{
  "num_hidden_layers": 8,
  "d_expert": 96,
  "d_shared_expert": 128,
  "router_score": "sigmoid",
  "normalize_top_k": true,
  "balance_loss": 0.00155,
  "balance_bias": true,
  "init_std_router": 0.0161,
  "lr_router": 0.000676,
  "norm": "rmsnorm",
  "norm_eps": 1e-06,
  "tie_word_embeddings": false,
  "train_tokens": 409600000,
  "dataset": "wikipedia_en"
}
Below are experts of layer 3 (counted from 0) of a mixture-of-experts language model. Rows are named router (the router's row for the expert), down (a neuron's output weights, with its number) and show model dimensions 0-127. Each number is 128 + 32 x the weight over its row's rms, rounded and kept within 0 to 255. Numbers have three digits each.
After each expert's rows: a language model's description of what the expert responds to. This comes from a sample of Wikipedia text that the model never trained on.

# expert 30
router:074043140079124144129080099141106130171029097115093091120151124177162125125175094159073158170111109109068146160112101097093128108070115063139154101078155124127144124128171139068153096167129130137102143115130155116099187117154190134110100149147144144097162082115134085138105209157121121143092177170164099134159107145141086127109160138142139099153155091060152132152112100107142109135094
down2:110096108125125115141104168109100117077171121088179150086120116095051127113102130117158161158203103155171141100127136113130129121093168130104130113070071106130106079136110144156117079039169158147151130082122140134133104086030086149159175154088147116141142117139118142188131118114076117098155110149156149121166093109125108152114117058130120220151132130124061140133147127156078165181135
down3:142135108076169191064123109079156123109110190163128167081129073133166055121117095135123086096213131158163209085186128150124111144128111107130157149166113108108128126177181100111102134139095142149164116142162184111138081097122138095086140168144128141151161137135087126117079160145122083135165151144192132114121119123113112123082109094138120156201124119051165171104148129124185114138102
down4:145145149132126150157134093109244121199108124122067091118103175181070151094130159135122157202108100123128152115118150131122132153166147091125099136076185080110129162173145136090145088102127152185137122103110125134120145133086104128163101107151181149129150105160147089161146094157102137134153109154154156145120096077143160098109153108113063076143120067152096081201109169153149177163090
down5:120133129158104119160112119115102048143096087160104143147066094080161067172141108112107169066154103094147117147183189121138143147121073108143082172201131113140138123085142085130067158137143121148113142152131122185133176121079072143056136194105127107109065210127136129094132176141131135165106187132128115112089167162121136168093095134099137129132106137155062117155123118112138094117129
down6:141178131197116110152101138143133087133143085127117082054087186166056171091148127160188091139124142135130131113107142128111083085177112093109102146089103109140106093114135099130194154084083145168198126059113108096109121133086111073130104118114136110116144174127125141075166139124093132091155087165163088161112158115144162108184118119105114141076118144201128143197095098141100163159139
What it handles: Heading markers after line breaks, born, Succeeded, and first names or prefixes opening personal names, such as Robert, Sir, Mac, Mc, William.

# expert 56
router:102127097083132180129152184159098166137075180146094110120108116154147086082094109111091097168078153111093099115114122091085099141067118073114134087057127077142114129108161112047158083146152121095124101144107162075066151127109144117126093167161100168102169143140122126119110176224122116161144116147153119122138197096130159113104161111091093122119139111070192127155107151112143074131144
down2:138159134200144116099096146124120113093174134161143122195208136134178117090143135088156096097147106159168067129153068156073130090072133073157088094200145109142107113137166100120104133127091146154117175118121139128192167171131109126137095123136126108150032162140145201189109123130130109145122104141056113110154128129116112157120142144168089099091130187182124103152119150097128089107122
down3:118149113128113068131127096164121069161180114132116046150172194115125153074153168119075142129104156126166195092053141146155158152148176155120186122150102093098151139141132139162178056130104118074158112067125092132166112203105113113102106119173132110174097145143105124173079122164120151125143161096186096145121109172152109132080122115170164131127120129163104124113196147113151141152135
down4:172162083085174144098117154138127174190171113099120134057144075134156122167168126120123090114156142108096169122159181164115161161119205104171142076119116189131136104138042158055145135129151131195119140102131093106071130110129134147100125123113129111175178146110141144155117119079120132149154088190125150124143122170101084129073102185165126135135121153085115121058125119183171138118105
down5:112154170117213154127129144119099155123122107090151065098162156139054100078101169097099074101156107126145110132153114119156079082136125101096123145085114163154140138118118098169149135116123157107176147114138126108104117133174115141142121164166074150121184058115103150104127083143091154163174134086079124160119120159136103117146133117110154067126159131220140038121201137171083139183139
down6:145128136162109174131139135130112169138114145144140091141158036143146093138186186168071161121087092091100132124131159138172142113123075077104127083116165200130138139191119158067108143145098160163143103165122146124068093128131185133053135135105122096086142095145127199134080100140144146119185139137126143152098113154118151081114067154151165126058161146168130134172080107082151106117104
What it handles: Byte pieces of Chinese, Japanese, Korean, Thai and Arabic text, usually inside parenthesized native names or table cells.

# expert 13
router:081137154099135152170156141147116157159106114100118104098160091171140087080143080164118131116118195141104112151118157079067145088115148112103143123165109102156104129102097118086147095138099130126164144126146133084147165099152142099155057102132143098124154131128151137058090219180134174163069157153132118089121174141236135130109198125084100053130169120161158139083103141107153125147126
down1:136117127110103128067065138075105071125163147098146129118148083114121160149140181052116159044120093148139093104088139068183085132129143107204149130117096113089104127116116134095094117136141103185138184114134102127108107087123123109131134117089106081160109130146177107174072159153136116122163143090127143141180088097066136210089154104179109137103098129133137090136067118098099177164120
down2:096142141108126084125132144108215125085189109111173126128151119131112127170098116150094126091123143180086156198089134121207090162119136177130097159109146110176156116144112137066098138116078132122092182095121192115180173085164175142185117110128177134120097106175138122152112173161122142148096111082094092147152128106176097081144128095193167165120144122120103125138136110132216152129098
down3:045197132180154091108099154116144115107128113148109063148122176222090165101191152116159178107153137107131163079091130101156113135131130120113137116108121069145166172127139163201097069130108138158120124072126170142129089133096102119110176149072142087124115130161162077181125172109156114106105084119154116161087161149106101131104122171125137142091152060109131167167141096177130113154112
down4:139117134174155186079131135081071123103113158109137110149114130094108176103143134197189133120136072055123114075149116158180173121131144100178138059177184147076086151149152162069093111100104160085141132165147136113089097106115091066095131172143085119182144103160153103132109153113098108143151142154184070160149153138138137148131094176124142070165136158112109119136108100142115128163067
down5:160104123058121161187109140182188136056164159179064128126107152134126102169103064083105173167142112079122118058137168167149127116134166073075112143113154103137113110164113066165167148182122185125121146132182096053122141160123086125105160115137111100135125139151116128146186141153140130133167136161189115153103173144108093118100140139168121142142166139145173138107160185131163158102122
What it handles: Whole past-tense or participle verbs after was, were or a subject, e.g. used, released, found, built, announced, premiered.

# expert 23
router:138099113138129167174138179169113132155095143130087080099173091108135084124120134140069144156088178113039062105154091038073141143072148089120150113081116127185100112120114145105165088152098139101093149147123148119077153121151157140175072149157153155098202131128136097092109142196132125125142124136118104109131157091147078161112144106091120082159202096147138145089074121113133136137106
down4:151188139128146143082128160089096109096124182119086152122143117075171125180113129121149150125086120175117092121087142139119128143157073104167106164087145171143167132122122080138136029111179138143128157098145128111117121096136154089149137186123156107142121124148127144125161112110078120118130159247123160122148113127128111041092091122186147167108078158189197157141101095180141144157114
down5:123049128161122125101071124134170097114092146120106172087093144125135139169129096070174068129066088122112159084135136135087200224136145119133068133111123142089127130135097123149105170107124170164150080134096171161184150148094130119136097061100161064174173113143184120097127133115119138092163095145093090125140124088147157126169137089101081144131145134112149095109199153147134130170137
down6:125089169125145137139097149124132125111065124064120132149128138100104109153079112104090139071148146177140123140115112085124133083101114142172092177086157092085113098189093114203166114122149084100177164141105114111099114100115177077153136120217064178122102152127127142151066098146112142091147073182068116167137130142127136150090107103126097090161115171186120152143132121063126088076122
down7:105147137141126171145156179138133079105108157138123143156173140146149096139169095085132150078171110158201144150115164116189074113121105147100116151029115142129104135152158106102115136129152127148169133151068096154210097147128156076100151089113103106137142127124094095080110056190115145139117070074092106128134166130108098158110137182105096138150148119198125131152143063163133083070108
down8:126118092159078144116139157153153086098101102107101118111135193117131150144198105119122177125148136105145079072110121164128155167127128171079148128047160088186193127164084154114121100096134099091052057098127175163059121127143130100102143135157149116092111163067158172166095137140130149181110125163125111166122094148113097126167129128140129135162106197125132118100134050098167099108157
What it handles: Blank space or short entries like numbers, dashes, Yes, Notes inside wiki table rows between pipe separators, often an empty last cell.

# expert 1
router:086122152058124141124111165142106109198105085137122086130114067179095085096114141177111132140082181099096093159150149138099145139100131111094117134032112114159118129130062138111151148146146103132105133137155135077117105102138133119176065121189114122155156130128144074106086161193107106114038147196123156101159166148155155149161140110118127054151142149180105100141096169095132089113114
down2:137118130110102113143158111097135141128161112178122107075091142146050163163103105119152147117150141126136195125102128157089104153114175164139176138119138104159130139156099134109166138151151096151111149152115097153101115143139143141055113137160184155166151143100082136071156178158114186142141125018119073089153111129072169109102153078103080070178132124127062124125170105050164096122163
down3:106156155113082139122162105140134132189175143113152124126185084132135138144136107090162116163124164163155145129166201090133111145120094151102071136119133170112108112133142144131198074040128177080128123123092140154106098076095109096145137132123097117135178086132115128159113128132118099081160062166164100116132176134100156148159179087063117109122142122067157199149081161118067175123189
down4:137113122165156107119120121114114167074121185056129133118130126124112112058108089201166110138152210111169146164137139151123147109101114089100138170146231124102125119073178126107133162155156112115148126185158097127131115112158149118127120085082111095151110146083119182132170136082157143105127123057101123067128073076159095104175113107132142104187151143112095090115121100150117145152047
down5:118117124180061113109135199197131088057121193151110169182125055122132111146066127164156089161068133119107124095115132080115155131110127124128098102122161114125176143138147075162109126156114120116120193071121110176157085163145133119107103132148154156165112122094082118177130121102093136136133141044095107105135223111123113126169108120061148149161110134146102130097126166132110179131101
down6:085185177099079158085110148088110146121171166145092137180120068128132122142137144058121084099120153118125156068086121134139130129163114149114154135141086145148058076200104189147164148133141176121116123157134139123128109129115149191088149110132142125079067118135153123142156083176173179127122122141166141138151197164054115165125114169113172128154113086115148092159110163129154134057182
What it handles: Closing pieces of split words, mostly -ing and -ed endings, plus hyphen compounds, e.g. upris-ing, scat-tered, tapestry-like, Byzantine-era.

# expert 39
router:110106137127118164151155143127077134136095188106124130112143128116137071100136099156129125134114146030068088139148109107117108099120152101162146118147104115150078119120133125090191064130125136115090189172130150125137159110152152112131081212170179163088135137096076082126052170180122163131129140143135066101172158163177107151110177106105148106118150103142154092140103117049134111060094
down0:121111155071092102092140156122102118121175172082155185130148066127141067114093115151118155167084187130117128149142098171065138106119110130176118137108114150105083163125112111142147129080121087083073101125138179079127134091153105133088137109146176076167181133126139137107071109164126104102105150133122193123102084098165086157088134117119051191149131160129157098153167088099157044107127
down1:184113101121128128098146141138136136200085146138100191119097103130170128151098099079138179079162093157162124110013123100203124122156092176128069131160122133116137144126158124173170116147169134156150128135130079156134136200121152133080173142117186125133101130103108098102145128185158159117076202110165129129109162138133143115124189153167117152129158152141113176090086114131104149156066
down2:139096125132083186098111110162134149157089155087110091128114169147134127158131151173141108080119143125080088124115099105183120122082082112135196085185087080098134118121146117090147158143134177107124116134163041110168181116057064099025141134101109157164154132117147092131160163097134090134114147136089111135115119135092179109162110130146105163158117178117166175082183109124110102170107
down3:110123134129091147117149141127170109129146168121130111108152119157125133143091156118049146047074113167134104138121146136140122144102101132077122117138125165175098127162069062174187251181131128131209126122105167090089192121147101149112121130130181078144116137146118084122124177087124101164136139145175135065140100061078151154127127120122106152126088149112148094151083155128171133149113
down4:190150140136134161174114140137076112121103102074158174161094109064091122133125147115133166110158157152131204087151145113131200110086130164108094102136065125146089136147191041125159114162079154137126111155150172118054078153133062137162160088130091145128155121097088125083143099137140078097117146141100118167096151137146152078126074142116146139127171150114116116184118093104159079082117
What it handles: First three digits of four-digit years like 201, 199, 185, after in, commas, dashes or parentheses, in dates and citations.

# expert 41
router:138084130053116170118138122145087162160056174132093084110202101135189102096123120133088152166123139074053116138096129113048147151099094117136169098158109124175075139136123150140147135131114108116116153121167091081071163078136137124161079188222116156103137139137156124095112183127109150143126165094194160118095123164160116118117129138157112097155188095115125137151115158147153114141109
down0:087113149129095115136164109131175142124141163109142083153043095115124119180166117123154044124192064118128151128166088096090114145118186128156102157164121148074147137078130190103169126060113049146062133126096144151131143126163160151157149133144136141131141093159096120064185130144152087133101154087182149169115178123110098084105091098135116145095135114146135106190146102114180114109111
down1:152161082082125197159146118147128101115074152146118120081138221107131113146126130148174156134183156132168124090091197165155092151054119138102136095086088123144123116144076094210105099134155155130090144110081128121161173079125127153156184132157108083146163086139095133121106143095105056068144136104120121123127161106102151095172162136114133155102181162134131067114152171126145170106121
down2:133167078114130160116131066087103155126112075120137133114070081106110149100143084121109145111118145075158174065101176121132092081128119083072160086135138138127088123078083174167134097084163177146191176149100163147142101164102111144128125168042138124137105114097064165136210129141089130126125174112156160169130150089095157120117162115140139141137166095113198179117169143113110144136113
down3:065108126167159120120117159134123087134146135128124121137156094175119050202164138122130137079127101132133153147119141143146146148101031140103155115162102079102127079188090089154152104113079142112072126123132135117141144085139037144072151171141109163139131085120091068133147135122135095100108131180158144112115118153073126080131138099096142088141188136152111127017140177157118151143109
down4:152145096096134165120187100117098102051163137142121131145128128117201155095128139169148124081114153182062091194196142091145122167154145120139157185110070198125153125115110162119121174141057122086109108093127103162094138116131164123064156077080105159127122107172105077125110123155084062152169114151152102093086127150178171135167120131109114105097142178141151107144116154109106162148139
What it handles: Single letters or short pieces such as u, is, z, W, Qu, Li inside Latin, Dutch or other foreign names, e.g. orientalis, Divisie, Skule.

# expert 3
router:139123151071132160151115169134132153130080172145087070134133082109147181104095050146089141135084118126087118112145125105075136150116128112147159121161108106156081051073126166133160092124154069129130123175121165113086170076183145165164074133201130151098153165119132099101113225147164165138137163165135084165105164137140079131164174133106138148139168151146110114151078120129172118151107
down0:199177080179117107137090179110128132188129122125159105180107122055073137133126152074140066117147134129107171088133126144102185185137169156126089112149162108142155116123149094172164157112120092081136074142113131095139099146079068123124178121137111144155111135084178097160151045163107109119147144161135170163079132154126115053111144124108071137099136132133119142101088103177126128187099
down1:161151182120163100156120142077115120090148133229195089099152174089077133169139126092121148178080154145131111110150146115174158136133154147133075096172146093178091140179101131104167075114084137140143094112150173094149095090118128108116139134143095156054071151118102101109092117181136110160131108108105073109113098160136195150086163116108119119099139117192112106159149148117087161188138
down2:106097087164061077170105134105133104149125147050102092124100063091102125138144165103108154116078117125143136107148049177096115165182148164113177121110123153106135095159163124087124140160136091158130104129128151146086160103155112168141157111209105132159130125153160097109069156109129138119162075158107199166114079126068153058141139160100182179128149129076083116122140106151119123098092
down3:161099126191108169056195100092100121131106119165121100098160087136138197121137116127129139054188124124107140070085177146120147115129134186149142172103085146157086164068105127094105087109141152122189115173132160115171183095127111137084094128159096173128115190150123141045127140096108101117165160073112125151134076134175154140132166146139187151091134142111115148155142144152107134098158
down4:133109096137100155128112115124106151139188154090169061136096176128153142091129118074157149103136104147103120141103081118176199101133106087117123059176176186111137136076121182113137170104159149113165052126236138183120150108131082120145106146038104079113139162139125098170144130106124119140148132152177129154113130132092121131189157127069104157111163106150171147157159101158137126118122
What it handles: Opening parentheses after names or titles, introducing birth years, ages, dates, parties or disambiguators, e.g. (born, (aged, (TV series).